Weights of a small mixture-of-experts language model, trained from scratch on English Wikipedia.
Size: 10 layers, width 192, vocabulary 8192, 28.3M parameters.
Experts: 4 picks a token, a softmax router.
Below are experts of layer 4 (counted from 0) of a mixture-of-experts language model. Rows are named router (the router's row for the expert), down (a neuron's output weights, with its number) and show model dimensions 0-191. Each number is 500 + 50 x the weight over its row's rms, rounded and kept within 0 to 999. Numbers have three digits each.
After each expert's rows: a language model's description of what the expert responds to. This comes from a sample of Wikipedia text that the model never trained on.

# expert 61
router:487504598592514523493517568542482507438397585507587521637523485582473559517427487513565540495487459405555422505580562508451518491559532525446588482435467537483511540481462493396597461550544429473568523449541515524398514574457591483447501548532583427460410507518492485473475527515439438519473547558512534507428588518476414427505552483470547524520528537593460433449442532540475468523418507434449442558403559546555561569492516534583492528428517511554512440503475516407469479378450539615487552534496459508505483514533460460449512534514541486496464512531454566539550462458522482527
down0:456526516521487484478578475426669400461534377500523527446473438538532423458508418509519497509574544500490501478459570513507514528475524544501447448477391570562512516526434584467532565526482499575498550521446580468483496506532548420507526474494418423452555516486454420569511536428482618554572491403482500520505489454510425483550543506505455448577476522495457446541551598510572555397497544484477503539519461525470451573513558467400408536530477343511581478491423471524530541449486543464534484509536451537484530527469514444440523501514608516526492450510536542466475420621531437508
Description: Name pieces an, ian, ar

# expert 8
router:498476589448461443477491438553405528396484488586411568547481523483446530497480566520529509570479477464468502535582512490416524453489459510532629536509492566495568506523618499544487451528524409525502510430518506508506419585502485475537552608481390444466467492441583526403555538508386541587490494589546425480512573515523500487546464468447487506530517553570537459541538608497545455529435576466536490491401567538568524515504513567467547550561565540456523540521553564467527348487526511473538535473475567536519457419549519511449553510442499427442498479613472485489453528479441507449
down0:500438490477480519474511528512538586431517553510502540535574528508497496513442453501609480468535473471500583455484516555480463507538418534498475574501493498557465526513577491500539549526516580391588411438488650580513523537536645614523521592415441466434560582507502457436496426597491421528599581516473588489488546544507410552494518473511466582525515494481549510495505434457503540540463489467452576476413511514585517522496541515488521593620436522460614501483500508553464507451441544585492526446566448510471503371550436530436461452449473480476528505548489515505465545503462528480
Description: Surname endings

# expert 45
router:546511510527531453553513569498531427492566456546461477498570480501478439471481487499580600475433533505502436506516508554542520522541513455474528478483525496575594564497497594408556532536469499554560459452429572462496543421534545466473573455627521475463569478528470608479438584514543542575472489519514558485505511512579606495503503551452541578514486539446494408506522458456582544558558538556484442495519615578581498499430511532411533569532463507572475564510507431462398506474520535388574478490477495536430463569464540552569445461413423537428461485393477564447548432579468468501
down0:468455496523553586544506488518502506504464547467456558509442451487488478551446486529428486464585531450623494335543594429428478476454549532487570511589544502594589545582475542538461578571517380565512558578513474544561447534497474532516469496608443485422489512433579470405459566467509499501487502505496559561432392436496482567537517621523481567611446471507482527502493547481503491564503458438520452477453520487547414488477551517485454535489504434467479522543517465514452507543571489550456479539485467517490525596544515470449564464379605464497528488463463406542486425469487513457
Description: Coordinating conjunctions and commas

# expert 1
router:457486548525483469443475452508447595528470512365554560517478476582552536537465567575564464502426449402468511574612505516485525562574460502443541471549475549527575429498516522487502474517418560599508471375530525419493448462543512442548466496512450460568438528391484506503458531433481473520551433553524465441487558483516497483510541544445542524520482601576577545546473443537535450482470466455541479460393565604478472524410427569533533551510536538517550568483510422479404475453441505543570549556482493496497437505498554549578552465578557521490620508525475425445520502556554458546
down0:482483415483529502542546523476505372495544483550477448500519570463515384334494560397452450435516466547429433452565456457577460430397474396478516488439465539544547433432497523453528543479411447489527520528529475552541555505528540511404500478500532503489588451478475371438486485480505462571498501492519511576576525533501422445458484470422519496533519506529536471485459404508513534494408572422506443531505515473465474464498551500589626508643554539523470488414545490504475549471438523497499482506512520481548554565498375500542489501430513495486441532538492434382510531478441525517
Description: Single-letter word fragments

# expert 31
router:485550445468547544537485454444542375521565508430564500500534567557449424421500531495500402436496421551500519431432466421481463463492576558516463578485567507510401523489459518433533498486492520433505572520401464532523453465496467494418460520448492534514559576430462527579560556592627431536569477437516519470457492508554441579506442528490626507443409474517416637503498458451499526520516464479467524561512436522526471536492523506411480458480482445581448565480542496483531482547426456560476399522517489437527459555443565521502467528459416463526518535474510444384534482471409495442
down0:451513487516456519459548501579560577465454469487413453459425504438542461508563539473445510562484444426429546441509445536521441462515474495463521511489445586558500453430477476562587535523438470478555451582475417487389515481446463422429452533479455452514560547531516458482543563466573455517504502484569465484505421542549457517521452512467457598541543472579583524488450479457570466542519522475522509451528464553619596588467570608547557494466387428494517530580590509499508384627402511493494514392552513470474536502518503530540498468557460461441431522508475458403539554482491473441
Description: Linking and modal words

# expert 19
router:484439534491575581463520424529564577536478454507400513458436522552592572487443549431469472496448532539460530509510595595413442458594389500550463451513548440460566460519609461524466495507525526558488502436536477434480420511525386500555462537487493530465512491423450586489505453517533586471464472533473528474519507553509486581522500477501590419496464482512579507510522506471462542465463489483468393462401449523442497511458396452486476545504481504480525493463538510541597549479636462498538492453548477647515454508520600482465373519467484441477477525577432556498514532468408528431
down0:557523514605465467460584499544389544428475439514475472474476469478498536496463432586436538588481475492488482515510515446554403509476510443441528518491468611393579479409521518440471536465490408473566488451471430509447553525567467487541474504533600480426380500537546530534539463452512396530419427494429495477546473467580415475447491485494392524558537589470514549462488528526483467569532521543483447434551498480505518504502432477546485586506496530535437478531554461394577465583536512583475493446486484591375430515461567491560519563441452502489509440571530512409564513508552560493
Description: Mid-word pieces, filler words

# expert 23
router:486498402533468450508468463488568520466469519366475503518428455521501484468452528516550445472554444448551499440540429462462629556471477497482504478568481438562523446432468511496525500518390468490521546563488560579546568500450566510476462462514489489533521523601395555610522508458590458381478524408508574476452415564507485500521447499527485562519519442491452506481502608374467469466599496493479562504506535482429476453504524477544455373459455478508449535501489558542448590512455435555428461509505474530431457578459577559594526495533444518487540554446410530578507527407523502566
down0:502543456476470462503564535518449421587520506488521544511525338556536520583538558561478475501551523522508592501412426470471507504445596474533472460494469433404532458528503500461454531511435429540465553509488454505559543442508532519498552400587514528535429501486466486425435500585538548459578456478533442610452512525497544383520540510547536495550466484497524434427575568459464499449510418499517449537462502448385539468449536448499480434426529522500451499546573467522442455435515522472530487436483470532575571584595560497578444459460544551467543393492564424517463521471512642479
Description: Periods after initials

# expert 17
router:493487463454538575447414424454429617551561490454507539507465501515536488464444524459515469519464520424492487454532528517395466393566456566397508435452464550459551479558586612580507502542493481495502568450581470512535480517545459518491515537447473504461433386482516532494488468501496572516519452396575496475511442490394446511481534464463468529525471460551553456486487506534502546435472525530441409491425527525498417466474503519505495537460550502514475576467455422615535585489488508499467627403518496577519436609501557590498491508498468472479527441639402592477506495564414489452
down0:463571443426462490463518498431472445464482543507513447545563510570464556474508533406481509553478570464553533463528485476428411480426549511516481512510545460519470473439472498452571520548470487487405537533504491482471465483530541443493608529636589547545587535479502485401524530543528515585604452473554505446472453435517513511493414587549466636416574539475549519505587432430535522472524399534542514635553532440535477498483448497461504564473503567531478452449429499506519467562427463513476452529508409506499492403573504601577501563504542537527532441515481516469639523558483501429
Description: Mid-word foreign fragments

# expert 53
router:518557498477497521545539442491473571393537509582528583473468578475481508544392528543428563480472556500503474522520470450487487470449446489505475542497479482572483431438451536505437514453505522442543428488447579526535448558510459536521509468538516449516446570518548516522614460582514547389536546484552489435475512585560564476561405470478493408480459457472436492505434521467496568476504422527555515478554506541462499512583568452424537433577417454534596485541608572446473529409530425522464528527486524450536576436397550505557459598500533538470530365553453537464500569460560499609
down0:464452474475495508578399478489485468489507520563530481495546517436480577392500467471387510521483502460461483498478524474491482458650506498508483465570566510466561642552425541430578485499551442467495450498480488530501593457542509466542491503411522538399449571472538465528473585610461518485584638542544584481548552497476543498469570473526498538509496474568481471483417451508497482487428516504506503586445448441454534483521492508474508449413527542527586565485506456551492514472578497544465414616468470522385513561510366547493493522463570486525449439535440560481541627467492487436
Description: Two-digit number chunks

# expert 26
router:456442477541478438482478408499471453535433479522462561485503480439545523433435543545541496465470373451535505511514470431427603423507439482489484562542552505528455430509575517423531519469484445534520553466527515497497509459552478392453581430548472568456498432546485519632556463481572580441403449418539585473403512515556540457538468597555546435523600397446449592454511535408478450519454554455568510502470553489453483462538432461439446483494489505595501503527512500462460525529560521585516478508531476501431463531415482591569441553504419525438494510428528560489521449459439554502
down0:435515446500528395477571508565468457490465498560587575539509512466479530514529505513439550406690538564537401490578488507537455501542418482461517499552589504549465467449522460548530463543516533521516498451525547418497492561622498476442536532474585450547364518556531450461475458519476508513462541560445554527490546523522535452494504477423562532524525423502490481474549506556419537441472441514424484571510472506418532541538490510482457450535504502385518550537567557503606556433533481601449482537532468433526501514591452591448524588491553526461458444518542535535469566538568440604
Description: Sentence-ending periods

# expert 15
router:512494462432552535502431494558493547432475463436445490540492510482508497546443552453428564417533495562422514466479573480491463593444569455446480535433503531528552533496446534471507612538619425531488553575481572501477497579436511490580494533452500490450460584449506505424445515491441458521520469447454402534587424439366459439518619447497468491516492450529547450434429508453493537510401526558462531509604450513543506607480504530519513543509630449497469547518567535493512526526412521507522597491543450456486506550443463545436474530507507466517487512570386559592505418425473485464
down0:537505548428446501469432460494506480456491479455494515545500501554524471584499582544460577493451391544559470489529466503466463462514483452433501486593515529614484544498454549411576481536531443440486502467612482482488590535477512499420500448497512475550528412507490531477512491547581498521577572526386554441476501523548486529538531438548545499509513449495482365522510470518603558477506456568448504585548537569429428500476455535472470479537449487489564586533450532523520475481507560506441439569557413611569605528513430545398473511453464405454556533465419545534624444565591500468
Description: Word-initial fragments

# expert 24
router:578474435619544430459427509490477574513497435552529534427499581422557559589506424457563505493531470527503456469459536444458498543434545532524582586506479502500522462496516453496475416501473472522536441530468505381501530528514465518566505558488478519427462456586518477531488435506526482443407530474600467475587506501470550489574449541501489512453519484401478531515456523475462570556469500461512475420479500543552435510612583561485422385476571525490442606559424469474555474449466442604428515507529563542539513485453465469414360554476550453408478519444485505421557452516444562469
down0:392487436491469492562520451471471499534489489477475519591517442438520491412527503596503498389578532427536578462497492512490477476460507521517511554537422471429444535525510520437430506505463535428498607545463497521544500510544521592442494468567592437535541428523521524492515491438497537514586544498540515651481531500427501536501509460525607544487548486471543552473484513600483498523560429419567453599504496438451554599526454486378552522584501429461488440494517576430438575476543449514469510508546556476577520562534461509473495617511426554491510587592496407495435535526480504602
Description: Closing brackets, quotes

# expert 47
router:508477451429549495491457544495396479544433461586486524480533545393532549435433523530542598542526451586499466507567537589421587477494531467494506586425415542559463540521581493431533460554532562520513508391465555511510521506600497513442508445525537494461448480569439465506474404434487553510519504420532541453502454537462575450502389468440508476548519484444451473464428465599553459555541581503589519491481547466552506511417501464444500463567441462565438484559547510471436575521496475504511551571533496564556418522476559543603500543428444578441402471474496560462551518566443481465
down0:454443550531515509481641574502458514435486492475612477527452499490478627482464510460464494638555509533442432459494495533429485493450436505503562435491544497445488454395525398533415468536503494533467458566502444466473444512434453485534449506487497478507515466534516500435552465566424515520455568642539485596493527524560422441513485525452580490533476517536592540452408614526541546502523490454532487439553387551540510559545555535453481537604470541452488557526511565619467527536449581527516550416459482502519526412467478507565585547580493499521519482521529500545550428541501562462
Description: Commas

# expert 39
router:487620450501513516522458513455512559451514489529442527444435515474475569501522519526474472485482426456529471473438471502521499451485475580486517472418461591469452607413556454512499483529510522491551475569543525505609537433545507549539574535503491586407520553529491503473472551569564481590504510582583448496601448466501442587587404573450475543448454399468431536524480551476525519537497434471411509475501524406475394415557604516511504410488578521416517512474532395494562521521387445512511423501476500538549515502503571408423447527494519488425514588535485517535518506491398558525
down0:481507497482479477584558513552503537468483559552520535468582523498486482627520465462429503507485458564490520454540469514533522527504503445428456611449482481473503407435493434572466421575618542481585468501508519510584456478445532535423431538477456537489515534513556511569463494455511512566489452419493552501505482439454439478444529470513602490487547564505504503382494529597464473492451519439584461419514490518477581483491477457536471423515500512416512522442376624498432377521562484432425557461505533451436484499545543513554512543577422539601498542456527521556500609379433531495
Description: Verb -ing/-ed endings

# expert 25
router:567490436557428485454598507562580481453488591438537457586512480408413496512528539534539537460525490481425525560503511537484546556557550508459521441472482414500455478487513473486557519494419487425423521434553447605593488535458525584450484429419582532460399381468522535435483440566464486513517525587536482499415409580423556439472494399495561477542522553540481459536505466601517596524513482513515531431411479565499504486484543417520571509510503468431480576511461558403563458447581499519452542492506530519558495461491496535501443536539438434458577524577501467469540505440541437477
down0:434513510491429428437390475567424563519401411485540504534549560449497548463426444507518458504487604495513432568417487557479553474565522496446517517431574454553522465458441549505527570464452508473445523572609509521545541539513477526429379400540554510467531471450546487557531455459496504448509553549507435575510456496511535509611509469530454463435458500510543499537447538360437577555602513485504499480488449447519506594468466588579524515515478516541523521530459457458459525340541525517609485526452492510512560488577548502506550513555487491453513465388490489512521466440562435556
Description: Month names in dates

# expert 14
router:496501457482537505503483530460449536496495558519620483486545512481417571502498450587571509447472464396545473425577433529510457572554572556498442486494465494409557498510549425478520518463444483416451446421516435477433462522465447477478496479505515550519474447409553547439523492479495545473359480437536423538515460448551540487576602533480473561570526501486556580532504429490437457638391508498535546490352529492427501479590501466547468563507466457450431561522515578505558536488625604524464537484443562462551519472457512487482519510434496444510512566477472530473530507602536507569
down0:545421484412488454478478531483501502560617547503566456537387513490523515442458486471503430444504528441406462491535501440571429515519509485445516431541494443415515572457500476460438647515531470562500576552522440548422508542561476519470458440472480481462384514399553472501528486558474477477424493451412455626603495540472462429398446501524520462505505544479482459507496460568527470493534538434513561403534500516533514553615470508593550449527460510435542526525495504568531543443437522495546583532497575494517484405473518510476478508471533500430539397483456524594633546524556524479
Description: Year digits